Below are experts of layer 7 (counted from 0) of a mixture-of-experts language model. Rows are named router (the router's row for the expert), up (a neuron's input weights, with its number), down (a neuron's output weights, with its number) and show model dimensions 0-159. Each number is 500 + 25 x the weight over its row's rms, rounded and kept within 0 to 999. Numbers have three digits each.
After each expert's rows: "mostly gets" lists some tokens that are sent to it at least half of the time. This comes from a sample of Wikipedia text that the model never trained on.

# expert 31
router:510469479510492532532467515498529533487502497494465560523537490516531456499527502511522542483532481489473497538524469518466510515496510511493539474507487523539509491440457512516493528511498516495511464504510515538517486516482506470460492516490478528504497509540503508503501450493450516482471490510516486505532525484537526517519489505434483498480495507502541467488490551488483467561529495467486500464490496487476518492493499467483500489483487489505530492566507514489497599484505475
up0:507510522547530526494490522489494492516524462490491508479514483503481510460492526460494519496497539543498534482482538539509486505518540509487487432538490507494492477543537476502490469496493495510521510562531509506534491484485503509501527475512509513454483503493507481513496535505482516526476525490491451547489465497499526513507517466526515506552490490528454483485507491480477553514510470467513499468505495517450481483481480539531514465474509528500484484471495484527502523509479474
down0:509503509423500477507493510467505508516504484499512485550467485481501514479475477490496470484504465498488519492511509533528524541521482493515500510540517497522484521473485493500517498544529531506543488482515472522506543497560493496568502487447470497487505487485527533490496481505491469499507461522443487498499477538500465495507547470500533472517494482517485514524539503526494491491515510535518502490530482506555529533454482469479493491534490459517469535535483506489556478541553500
up1:504482472501498512503493463464490487500512464517523469497508527512486557499450532479491511516532464512528496515493512483517468419538473524499497478497464500539481538508500546509518497557495469510506440454524482506514519515505533498496483481523519464518534556518480473536549529507485505475495488521484544503499502550534558551484465512467444531487552488531516491517501461509557531483477527523528526491539516532484518466478451506506508498499474469476463508513531481525517526525466528
down1:471476537506480476533491535483510502498449561509495504454497483505509476528511503494448505495479461465503521533489456506482462511440483514458524467470521431524495449474498477539489494507456512446520489529513527546507536462470510487557490513481501442494500480448492488498513473520500499503491478478486506487495552491464486532468519504547502486498510516470495520483519516518520496483492505476544504530505486459509466533496531524456475509483518478492543505469508485514468522515553478
up2:469528521514516504549492505494504475495502499502509533495509507471535501454485562503526524525510498524482529512513529480510532496454467521476484500497500495508508484488512505503543484476509496475493482471485508524513474462544519512484504479509514569545534506507512443510530501514521440520496474520459495446502552494492475531498481501537480517469529520527461497545476533509471472512502480503513523485501539479497531461530517495491514506493519465531494482487487479503469505499527491
down2:492550495519462538474497522474515510561517543430495474500512509484527506517454529506508502468507511464472473443532481518493510476528503488454516520530497554533496534515502490507476555497483535511509538513483495464492499532472467480508481514508495503455477482468477487511491496485465546565483490501484487505494493509465494479532419464509523484498486513524518533502513464477489537500445479501473453508489431542475496470481505505502531496516501557451509527491453547482551556492511493
up3:544501495498491492536540459516519505525537510493495450474558451507466537524500481522545483522515500514521512501477518478477496498464463483497491481532484511480545482468489513506487495492505546475515486515517506513464489465507464482550539503487523521510543464516470490475507527524505517513475495497529446504465473537487515471516513480493487511484449528493497492499540514510478541507496463535506536484465507512458527547508482521571504522503507507475546505491462458503469502507534515
down3:499497489492494484553537521516469490461493509516526492500442469502489531513501482518562446471481483479545500438560492537430517571483480521478507528494506516482492509465501481560500527491496515534505543516493515520464546507513494507515521506544496499482484474557519517504477492532464515485522497477530531455448501523483532491488514487491520546486529489500486527484500506526504498513475478543514553438474527493496439501522493534503490489498542498500495510466523540549489499502534523
up4:495489498469526473498453486486534513516505512465519502532521485514498473514516547484517491507480498507524484465459496479484478487497519445485543475526517489492492524528518496479518509544496534438500502487510484511490474483523524487530495483506505542513461482540507503489517488478511522482528530497536501437512531528561484497481484510492519517463471544470479532507497480518485508534514473549440537490481489483468526532502500499469516518528507506481475498518561491492512485497570503
down4:480510477471514502482484500510464503481541512532504519488523488549529480453511490484505470548512485491450473490499494455467530442496504461498517452515518497492495503484502442500543510464511502497457489518506494547465520509477490493501462476486472517495549506507534533522487502483496528474447494541530463518518487533519500521484508513473541530490485495490497498519484485479494509527519508470453499473511509529515524533471489514545552488470532486496530524470469539522463472538464558
up5:487494514491478539468537497478552463511481499524494521495463480502479496540474507487523490496490507439488535510506502511511517467488474462501519491486503460513513511486515497461509471499506509504482516503448536467493514455533515537477521468495511507478497523457557524511502494502472462507506516523512507515470458495472482501487478475494525488539478475455494500494473475489503532485497532486523514487485528488493479496520466551536509513520514546541509478499504496505491490495480510
down5:530487495506544518498505514489507536450513474475506457470479546479532526531498453485515507506495459505523527501534510478440479500497541508507483530531525523503471479492489495500490509505512545502533487520472499470474488493469499498492447494510518478559520451469443480535481469539518485483518491441492536517511496528477516504552503484518489515502520522483496460501503531495494483501500515506533506495482526523500509502490483519543531497491513511507556491511487533480489508498537462
mostly gets: "),", ",", "\",", " =", " 2020,", " 2010,"

# expert 26
router:494467523500502509538496506506517489492519503465474523514519561501522541458512433492501511511484489510464520462483480498479511478515499490497486530480499486515519516488522486535468516474523487537530523465505462510494462496486468487434513507458509505543493522493525467554480481520459479504472491567529499526490539486518495515499489495541521529470507462522503449459480525477509447496484507493515515522507490491511512510451447551468529469533514513513472491462493479468471498503457469
up0:532518517491540508465481513497487487472547489499523498486484490498522471468509507486507493475488491463504502512507477480525461521502516488475496498524500488476515500534504498475488500489465461486537523490496445501468535518486499485494463552498502483513493505501502536479468508440479466500471491472505515558466482482478513538501556505544488516531512478439494548527519528476501543463484472521501464501468459489508499532475492463490434526518516510521454516507491506543508544481522494
down0:477489508528497499509517514461515477483501503512503486478529495522511498515491517514505558474520489502505509532517512511555520513524557494496500485478505543545470506500489515518520533478507470439472501499507511497505531487489510535515542501542503485472480479492501487492498492485490460529526497520500510498489524528520472500513497511543484458504469447497462510474462474484500488544508482507468470501521483500514502477533499485531525530522470500546526458454497518495490452453515594
up1:517520561509506460469490516503523447542481496486514540503472502548459523482524480549473545480504528472508543511521509504494509491528503488470509557498507518527510499470503509530469480511488484513518548498508514477481505512483531514488540497513525495505486480507492503492504525485508474522482488502498532516475509514469522515462491466507487464469492446462504488504469500473476525493460499517519493485529473474523552473526547552475495494504487516495480529521476505482488501481493461
down1:490494525499524524510457491509513549490506521543510555512450472508497476513475495519499511524514501476526494532517485481493513477461511536473499536543510534462468523482451476450545488512468485478511454484527493490517483493500517454490500543506492491521457472487505529519520519498461478471500471484519492479511509493457491471556531531484499499502499563482524465490515525482517485476507502462469554528523515510426505521504499469519491519526504486503524466484486502442513498502468518
up2:498535495460477505470564527482473523502510488457507497489541506538435517485493497471483515501520473448547552543518499469462496542518496472530511535497481487517533514481494500485533518511528524481452509497538535518508519524481496494512502475481488516473466549483495471526504492506516433504474507511496525537505513494514470538480533513522532443513491498476491455512520530521483494515484459524498491464502489505486471475537538491493479524515513482539521535480493456508550485550527493
down2:471472487512538500494516468506495460519498505502511502458482449501521501518512436482480480520509515515486468524521505491493490470506526521486534488440502544480476549456513508528493485521527481491520542491472486447512486463465494535511536466514514499506524487529510483498470508496488464497473494530486519482467505524472510505458451506513490564511557451521480491486529458513532463517540496491481512474469468489493476525528479508493514492464534540464468506494525539454517530499475485
up3:506540501484529462464536487515486518528501486456516517471490513512479531492514437476479478462526537485514525470513516495499504511485499536499545495497511501517462513510516502492518513503495556488510446504504513484466519504515492529505507440507485479468479498507491504514478482518479488467526453499454467475470503552518520457526515538512493499524523521512479520472498491481500465481485548529509524509479497499464515471530534533478503528507480517541491497495463479526499520487524529
down3:508508526444515496509485519481517462501539517530517512484512511469508490501456557467505508461465513466521510513507497481503514507470487477533510523485510535485492485522447532517514467562546523504505521500494513519498511513437482488482516515495503503498503478474531476495488512482517490516492470488492471490513484479533505542489513479450513467532535514488475489509479523548512501534506530509510477509493501470505453483517477511521515526501501524507553494464513535440532471483506453
up4:515497488480476535445524514499538498504496500517519490470540507487512502526480497519509497508527483572552512491491500542516483505527540485497500555507530534487507474516506536473501485479477507502494514536516489529495461490523484448488482463485493524468506499508538481501553519498483504524522506474508503495482538483552474533468487502496520479462488508567447501472489552491527568516538515501508512442497507506493535516532462516473543495484515498529468489517510497531499521493502481
down4:504552527520522522513508478517558505484497514499505486516463565500493526479514509520468467488502572483520534485483469506492508456509505502476523447469462507505504496461513506484517508516515488469517472515463493500507461491518522453504493503516478445540489494502487513497459474491545534509483480548503546523476498516491462456527526494494486522495539508476461486516536533567525510511493451523511562533460509474446517488498518472522484544487504495499522488504507528517478501479512481
up5:470514515508505490519545522554507517481486494508555508482468504490485483484451535440490481475461537498521551529509503486503493478557511519432512516493533522478487517516502500512499531438519503505556468522513492450481512475506499483490530477499512510439475561457485520490517500457499468475495535555561461504476505550522468495527469465484484511479501525531463537501481468500472484516453460551499471496502490504502508500497526565472491488473487498474515492508474479499480464544484520
down5:496473512473474518502496494514496492494534492530459531506539471507516516499534477551489544507513485489492465477509496534500479512475526504514500486493506496530474513513500468491530473548493471464492494481449560498486505491484444465496472511523491465561520466520510505531453478490519540530506535524462472487499496462513492534486526482530483506498514480534522484489450551468544548482490497486491512502497500535483512511461503470529539558529528521547495546475499544493519500484523496
mostly gets: " \"", " U", " W", " '", " d", "'"

# expert 10
router:470518496454451477505533524499506490491500547543473559480477512491489493505505508480510485481507492512501479464480492502480459528498487527457486503509487450508481533488548488538533509485472464508470490502494510513532507507486514508520509471534483528489491527469465476511480474489501524496496545554528487506459533474500534480497517545528476513501530493455467510498526507518546503519525503477500520514510460459481522475476477505497470497571533548540512472508549530441532500525456484
up1:491516480479465521512490537515500487525515516488537487475504515515517522490554514508505531453502520457480498479528536511460461521518474529467521470485503529516507503522525512489545487489511515496519486487472497477489489472518524533430447491463482475528487546521432535498502488438512533478485473482556526515534546517534497438547473514518507501486481512501563505530520474487538492478445481477491497514520501499473542519538513508495514453526538473503459498500500523495448454512506491
down1:537488498513531487518509498508514513490457523488513531486509471501501476498452522513507496499426513499534514518452515545508523505495525468490476482483516486497497551468491497469502482482501459540524510531481486528477493514499500524557503492482518531484497464543479499478477495508489534477525476530484513453498482505485468497500519515495522553468498540476521516501493508534511493505561505509484502526521508523462482493506457519521517517467464504509515517517514535500530552474478552
up2:533481511488508524498492507480473477495487514517487492521493520476483515503502456525541510518502483515551510488486517445486510515500502505495513519536515492500487459502545505455520497514522525502502502514485531510489533416531522524533509487492467525499529450472513472492538485518482524511507500510493451540496531485535476475527511502497466495534502486501486480497507470514492486500474473485498520513512502456476483477481509498495453453495513551539509525518485467484530517536478564
down2:521489499497499476513502499484460503468523553521519506517548482524465507499485539499497505490478503463458484520521533519483492496524566517513527477488490524542515500522470538480512477523504514487555467496480509517497471525522503486478501502466478492495520467554480512509492490491532522480511495508502485502491551480515531469486506498457493488512496506473460518471562511504491452506451489506499491529496515486515509442469478531523437493483522500510477529474518493485523503533469476
up3:518502516528489530481498500463459477523547525524493449531506486449524486488503503578498489484540487511482479458470494516505499496491521489519477477482485495524489497534511519483509528514441498459458451535481509509544507491522485488535500482525480501490542513503474479481470476547522524434520490528461514492514503466455512472500511488499500496516445498502498510512523458556535492536523488524490560496494485492489491511498549515500489482464496478509503462538451458472503516526527482
down3:482520465504496483502485528490482497503514482493502486478487501469454492505486452488489522479519523495480503469465476472508505496525488511542458503501523508495519470490509506490483493491459526491449518495484516479566519500485500524519566481512514532503469480547496506488539536470478492505515497490499470473498487519509498499473497497475473501500490524500539470519527507466516485481474503474523467516527492520472508509524509476510491494528519486461529556528492519525511470473512469
up4:464529479472513491457489484482491466509525472474528501468518504506517548509539481481451489518490522461477514538496518477529519528527532484517488507471539536483487483492488505547498495461476487523480511497486522515492466503520517490476483505517512525470487488454446519515484484443534520499501501500561497466540514496474500545523501534516544483463525521472531481480500487466462511546474524475507486488466491519489457546524491507521519480511535484470493489483527483447469477494490489
down4:526464488501537475486512531548518512526520527540473481479477519462476446527493479478464521493485522480488482530543547485484488514516482483477537496497508521502476485535526450500437508514478491490506509494494492523516485482474468495509509488534497513488500484521540491474495539473535510511515492560475500508494487451480549490498488513501516476495458497541523503517544460499550486499505485521525500505529491482502486550523532484523498574530493501478464520493465528488493504483478508
up5:473499479463486469515470493497482524506483484493522529506506534474523473485507500481508521525498493502533512511491519479458504495501523538515529503522501533502496533543501489494465462510482447494537530512503501505517480499502498518489473482495497535485516499510512517503524503539408488526489497470437550495539511529465511527521474464533522454482478511507526521470507508464520535511476492529470524510560490479481533511497511488489515514515493485527528503491495498542476544514534498
down5:469537533497489542470494463504502541484541517480493544517502482502509517505490466488444463508471482488465465474510517513537477539489534499496521480480495477466496462482491526532514486503504497496481517513530507509517508517555461448510513490495525493571504481507496469521496461510500513523505517484510522475480550531500526504532453527496510505512417527507491500491507543490509493543488527499558553489479504480478494530460485503478473484476500510477481505563470547527470500491489465
up6:539493524510478487515486477544438515442482523493509492508515488485487502525527477494497459543531482533528493465481507477541487545477531459516529476531468491534506510491505492501524523524459517475483488488477476510446509492515491490504527472544508494470511487494477491513506434498496492505551479536507491478489511502538517500506538469505491473488507463543462521414465485539446517488546478510480492520502525516486467466488455463490504500509514477526481491485528510489528531546482534
down6:481521526515527508510510498489511509531480513461442480506500533514500512498475579550527498435446546445521539508498519513499492491490535504487470579452460507467495489499459514525514502462447497516508484506513443524528505479499501513513500485529493521525494488545529463480472513515510498509487497472487482526524542505488524526461532520535529507519510490448530462525493477502486500505483478504541500521486535502512528504513529471481502523496535518511502481523463469484525488492467476
mostly gets: " based", " %", " Nominated", " known", " Conservative", " Result"

# expert 25
router:512431509482487486497487555501511530526515493480494507507497481475521472483475521548514499522489524523469463507556459482485487500486512494478461465497481509483537526455503505479466526486468507546544523507514530479496523486533538491521497522510478501493504507544442479479512511484521526504551485541511480502511469511526486473508513499480551515534457528521484458541514528528474511471485515484491491478494495496483502508477513469514498477482520537523488534587525446473491483500511496
up1:504502478512491523509456481510475531500496495510530515475490464498505527510469517500514516467482513496517491467493507471492482517433510463530512492488525469493523489506486491471505505492501482512503527490474488505513467504508511535529530493554468497470502511517522486508479464455472495490526488506512517509468537513529458513528484480486534454543512494490542532463515510482464532481510484518467485522486498545490503498479541508455545518475496521522475501488473481500494516516465539
down1:478513507497523487521531476465492485524497531534522486519508526459502505518480482458490482484497448540487500529487448536508456495512502511535496481479506509467515503507487497485497510489468494483470455503488527478526500497518535491438457531503481508523533508505523471481565550460493470505504512525504482536543515493516520473464510475514475488467565511554463510485487506529511514498498468474468484510524506529494522516506482509510557511511515513480551494518509470532473490510506502
up2:497497505539506480522477465486484475527492506509507486484511528497556556509478495486486492469501477502520461507527499525517477520515542504495474498480497513506498551499496464517482468502500494525491519490530456523464509498512544468490503483499506505487498480468462476477486484466472527511492470489501483521451454528452546480521468486478513522512502475492529474468483475518484534483499490531495522508478505481461485529494503522527477484482506503504506537487513470467476460517507539
down2:483520473487517518534502532530482499517457485513489468537475432512461489482487457494503462508551497520467511509515491449487471486561514485492528438502461495497513500519478507500563500484506545504456516507488474484498517525503478458532479484558501526498484489501501521495527516483497481546540486499514471524455523526501494513462502525512543504472525510527520489507491516500476467530494474504481477514530514479521507486540491524490496511485519447489460507485488515497499490478504504
up3:478508494504457509516475514509479492534521452463490517555506527503499483561478512504528546545498494465545493513511501477498506501506519525518515453525500507514489500462516526516440516509512505504527488489467481531522473539471518502505509483524507488513463456506521541484545488528481492485485544481520476488477514489498458503494476449513514488538483514489507468521521481507489466513511506506525502492555509514491525502504538514480463531506491475490537501491494494521442448461478471
down3:531503525540491494475501460515519483528491575525567494475480497500484512462531483524527502476482507498499494464493520547535487475488538495466547523518494465471497491501474477483508532498491491477493483518500490515516491474511484462505509497495474493497486439476512499473483490489510475535506473517515471520505484490509467502510512483537480511495506483520493493428493508495479515507545471486507494475520518464483497487472537502497509550527518504505488467489498521475507553463509518
up4:484452545569476508505505463495516510510516529497502513516508455467519493519519478510511508504484503518466455492519518493539504503511481524529509497542517498454502477478514485569459520547518496445454507500518532470484487502474464531495485478514525499485529548549462484470484519448512528497498515494470552473525438474507466520484495544476517462509477482487501520504488496498519532512462469520530485495490476492518493504512483468515494495454541537520532523496460494513466540513522523
down4:475503478504499444504487463487523504524460503479471542447521548475519511502455509476505542517523493475500524504478519532461501486514512485487476483481454520530503503511495531490512550488494490521501514472483464498489490483501503534539525460511559506517497485413501478539483504487505503461480538509498517491473481522491504504489437532483462496514528505514491475491496496513523485468523498480540484503488468511495513527510497501518525441447515497526518477496509492531500458483523500
up5:498516510528512508482475485463543490478487486534487537474476498518533523496534533517513502485507454487509505476555501525488468491498510518498513495522485497491521486499491490512498492516514497492503561504461482463482499504518517533501471472441506485448493499460488541519520455518488499486511494543511499490532519435522486477494502527479504530535501492432491525522490438558473532526501510478452486501446546501479512457474451525518490526546544498512506493510512469488504491480509488
down5:502453524500511521533513510562497510474488516486514491495496529475511516507536480508490485493538545500509462480466461499502531504527553484452508488473529500532455519509517502492517512507492525486449503527496445494495514497515516496484537537496479489525479513498540478484548533503497508533554544529513441487530514500460515489470496505457472511477531515485490491494463484538505548507513490512562555484482477523536491529487476475453510476499520503474494499487474524502488553505499564
up6:454487496509475524463502534487490476505473528512501488484529549483483519571453494479535522504498458510509507488523456462517494496501489522503538472522519456473508507520514503517511500481509473504473462500499497498505514498519517460518480490496497502498505474490505505553523493506465508511474534529532509499527448488502534513524507486476495476498491517487493503505523504501504476514512466485518526506516461499527474509541567470461512520536493465515485480532527503513536495476496502
down6:498463523469540485525530538490515493489516490509514547519489481511515529500510495496507494522508496522513517500495534495515514455484518515479484533522538525524511507484506494472548539504487514502528525553485489484457504505480499508511468503498472481514505490514464493473479508470536502468510482487550457467507512493489501497481501496499557519524498498505552502507498537475532533447515495524485472502455533508444485527397474512483505498475529554456491504487479525480464499473530452
mostly gets: " that", " which", " an", " It", " this", " September"

# expert 18
router:505509460511481522453484519510488444488499432502457534511508478532510462524506495492510491521519485533494484494514474494557492502485536515485508522516526506519483478492503523480526529505517496514501513514517491502478521493485531530502485468524513494537508523531480529516490455500488515509523553524525501501477523470480515489513473523440506500441523515468501517509518494490523489537525470445497469484527509502510530504489500506567534525496475493505518526478483483523500492501498508
up1:498476514527519535493555490496507523524464540529542491506526502482488510523516519479522512504518475531478490496508495483521496495438517475526498452519491505487495496482493487541541473505495471491501485513530480517491475519504501515517535485553508489495492536480535482472506514498524508503548489516442491483471484495519501513487516487546469519486523493502481475471547545510497519529474514485515522480448494517489513493568519497506539460507494570496566475487432533532529520483498514
down1:518517473487517448529498488506497519488525534498501502522499484503510503514463513462537442505548535505465509496522522488478487461477518460488509519467483525481484496550531483502497480501512499474509442508489526465490513489464549495474491512474509499515511494496517535502527570534523500507454484462510475527513480491523531457495514528496531506473472520514507507475470442467513505490495475474487518526528503495549538533443503504525475538483499540531529505460553462471468483502491477
up2:540456484488518494495498459472482491520488517502467485541491518466468489489534449504526500482508476504527482537533511501498532488472527428509530505509492491510501461476490526524557512515456539469539491467480503519489509468490532468537518517479467478507503515512514507497486548542467486489476467496543512547493468503512478508505533535537491484527545475453529504502502504506456528510503463529520474498494501484517510516519494527495473468511518510483519520493451494487504527452508544
down2:507507517500459568464506431511480456483468489489507500518499504505525492529480524536538469499471524488514499494509505489525534546517478481498488516511487501471497522486477502489525472472492545499474505474483472525503483488496497495488482543513550467524540473526501488477511472485492495523536519515517514540476510501533507509483494512501527513524523489538509531508475510506488490518496459514486545504534505446466476467557475492521517552517441508547484509515515504538523463503517466
up3:459516501460571496505522503542468499482501498489481498466468499480459505464513476482494507453504539479495519531491506561495496509492519477468488513493521500511515485466509491509485496479492510533469462514529539517475476529508478494517470521495499477498487487522506522464506491480547515472508479487475475492503481437501518509499494519493487493485567470485503518471539455461483503502466470496521519552504534542528519492502505514481507501557501485500477501483489514491487533501457501
down3:535483494469502510545485484503443506480533474484466494511500502480541494520491495533497471491492521479479499526445504522498477521517537445472538505539487487464499508504526510510502492547503483492531475448526447481507516476501473518511503497502507500472475525552525498502530490486488501502474511520492440475498488490482502471531502524487516507507475501483516518500503499512437481527483523465492481482512473475498458476483499532506497553471527485492454488480507479486533537500463474
up4:521532516448471502515530476493472453499517496496514496474477502505544509525509463547533495518482501484534490489516468473520469526523515476503530482485470500521437476507533496461481497508490502478477473516493493538520492490437511473495534495517534467528472503505512509517476497508455512456522486521503546525491484496493491488501520539539502522484486488493515487520540481528511492503470488473544507522458481493465478473492540489537522506497537527468543490568521519461474482498471528
down4:495483502498484477464487492524531505509515494487516520514487496514481493511510467492491504548464498508461455490466532514514548503500470501513497491474513501490472428491477494512488534500497468517491545483462480500535472528477465497507481519512505494456481530526532496499493457499507474554452522471495524446483524491504499515495510511511436513492563449486507513445505515485525522426518521449474456492491495499466482492507525481485511495457505520486489528453540512486510470453528493
up5:468500485469481497505455572517526490453508535471533453473515467498551494483564516486521521497520485500450529464500523512513501474554527515482479550481538501490470493517480523494498479487478486496529460493519510444498492484519462504484494507502478539496506462542473491461476553494464525464514507529498519493493523498545531494426521478490492499528513480502504489511468513466466484493464468504547482483517512480493482486484503523489535501511517493464495475480482510517523468512498522
down5:491561491506502505516483464513513504518476509540496478487496483481503487510487528546518501523534498529525486485494512507488493511500478464516500513513487513526506507544497528550496521498487509527505513519511503531521501493507508490484494506491500485501466520489486480488484468513480472552510503540550502484525503462498495525491497486497518493456545494498500511496481448518471523519513560488571498514475520493488505490442526477521491521520509498453497523560531520521494493537539477
up6:488510492458534499486511466486529531491514515482525538535455447512480500504522479501556492498517535501475549508547493505517563509496510495503488498511497454501466462492538523534509466560520511533515487526506479487486493495463475474476483513436461510487484491483510545476509525502530491502507453497450508440499493535496495521504492506470569495492481478456478498475503510495489467512500507487557469432475497524517447491528478496514540529465512519515506490518503508504483534488481471
down6:515512452513459512497467519542490505482499518508496495495514494509489486496462506495524498484527492500542487457496509458522505479489508509481484494489555518497543502538517432499491547483458479502504512491511510514561501511460488506527488539480540466448514513492515517512519499503493508488486549522487531537485476481503477523494484497524500528456470506446536497457511474517511533456443500532491516526515488519493571504489531511516476455480507512468472471507484536498501493478523534
mostly gets: " the", " his", " its", "The", " their", " The"

# expert 23
router:493525518481488530459523511500507477531531495526483511477442488486448495463533500516472502537510526527514528523509462507507510503470475490470499513486495511477510506473515545516489534531471504511508500471499563534467537472497512494492530517499543504482529520532528500510522516496521472507511516486485568483492535515537479504515499507475480524521493490515470507506522528516506481537477492519524441481535520511481468493479520489572473513528493521512533455552513491482525493485489512
up1:470529484471522499530456463490476516514504479511480506490458516499555499539518534502452521484485512507487518523518487481490507516520554503450488485511512501497535516537484502532504522467498520506497519464540489465518501443472489508472490509487521520485499488532516511479461501518518498476540535471539500511497487500512513484532483473472484453512510481504494506534500490503510500519472507493464480497501510513498509460444500537508451488538462490491545473495450504463516513480518455
down1:509482488490514504490489519462512514519509479494486463504525470468497506478435504514509522489455505541516531495485505470501476498464484506534486530483493468467448507454529565486514546501458514467500533484491532540460517576546501497494535473483435490520487454474513504520496509473534495543489478520492484496474510503499484510464503488497457516502483474484517508469513500509450464465492461495509517506516540471523485507482505493482495494535502473498457492465535514464471481532476536
up2:464537507538478526519479472497521469543499501478498493498475539526499513474480514483518539518471557502477523494506492511487502552505456508502492549475475511556563498469500537529492469512513508435516506534472484508484482508482514536476470470494497494517507477504529537488486524520529541502500480447503495527570462482504479480500493544478507505498502485496536491461523501512510539495509547451545514485494527503503525537507478494506489488528480513543469519508463511551509526490519527
down2:505455545513513533520485520496455493480512525500499510486518547502514443499506487499493465496525505553539506480516524528475459510554473480511515496511527528466517492488494492532522520514509497497480475482555502489491497489505501474471556554497464510518478438513497423500489519500517522456467500501539461491485508448533515490502534521474508482494486498523448505493520457463475514485527507511512496473551521479530442430508518502459540489492493544502516486501509469484494479487503456
up3:475471464482526463522536525510477525529512478524519520495508451496498490478470542461525480470513419516508468462520527498505469545521490514448505445470490481474507477512469472553523525466539510521496463518490458483470511508510487498475480469454532486527500475470506494527465525515460477453479498502500479493469479539512474517503504525535514492500506508517505462484523518497510513534504543526502532485447495524545480542497514488485510515527547505523494509522517449475483488519478518
down3:532514479506505527470503454489510532498505499446484498543487469544499474488480517531504486529550491531506498456489507548526523507506514514529483521516502490521556485494511507473539491507512467456475480500492440510490518558472507478504494547509490496495519515470481490483492506492501491496530464483496507498485476499474556488481467497535479532504485487492508570518529498521528484455484529486518514537508495488486492505527509509491502474462528513476570485504475507457542485472513484
up4:469450507522543508546543464495531539530503524497500522521522488454526497468539496546538513483495532507511509494528506479516507483514504536536513544522474483497472487535464503541498498501498523455468478503521510485443504496517480452477521497507499522496469520510505495518498471518480507473523497497463464445524510528519480489523512484502503486443527544451530534512490497481500498520463569491492481548474493468501516503507481479544476507490541500486536483461486541485477529513470466
down4:481523515511492507478513534482488481514492445464485508466485523532508490512480447487498499503482513481526504508460486562506492485506489493474516465521517453502484480524574510470470505507462476508520516514474525469541481459494473495522496474489463501519502512543501509501509534464509456524545504515524494511508506488499466493500498451484454481493510495522536504526507464496494494514474478467553502475522465505488495483455514493489488486520531503500486470523492500545553448501504483
up5:480456531486479545541493499494513525473452513535509503479477512521531505500487510465473461480491525480477501469505482473510460536494511480475464497469519501535527505481560454538538545499513511470469531511471472529523514514501540484472501539494497499501458505527514468514475483483478488476501517501483553483501479490503536521501509496506476460488506497528497470501485516491515514561520467512525550553519527491493495482530504516443495466500496482508513484482464506543508469514478534
down5:536517498493473500537503542504557495474499499471508493502532513527493498443516511478519464472506491460513521479473479488506534485478469496505529552541506519493481500476521489476485513458498520546512510523536476490450487494522486492476551451506487525503497531492493534484517509497529503501480501489503523515499507497445480461480501508451493484535474525507554550488477487475521489462518557541533485542502505509501495508539534479529478481500525480515496510542497502495533452542533520
up6:475529493492496504518509480491493483480483535474463509492495537469525495508543543480473519530499520484515506466479439459447530489475508524514458522477492500448517465522477569490487496500490465533496499532530467499499533536556532536504511531539521485490496536499503512468507488543517497494504500497500463508525524510526507474559527540503479584487550527480523513497500445495496503456487519451499481485503513464482516499506493502503475489498495513502495479507506482515509503501444501
down6:486475536520456512508520505494476534506504495554511522485502536519536536528436513517479507474507527564525507484460516444505499498482426496484460488512469480514485482484471501540531537530514486469492527483514515466439506474491465505492507493468507488487486499506541508478544488489517534506533475480509528465506491520511491519470537504514539452483480515489484483480519496492581493462479495519547550506533541491504466502492508502505488505496475511510481459540508493491501500476518469
mostly gets: " is", " The", " are", " were", " was", " became"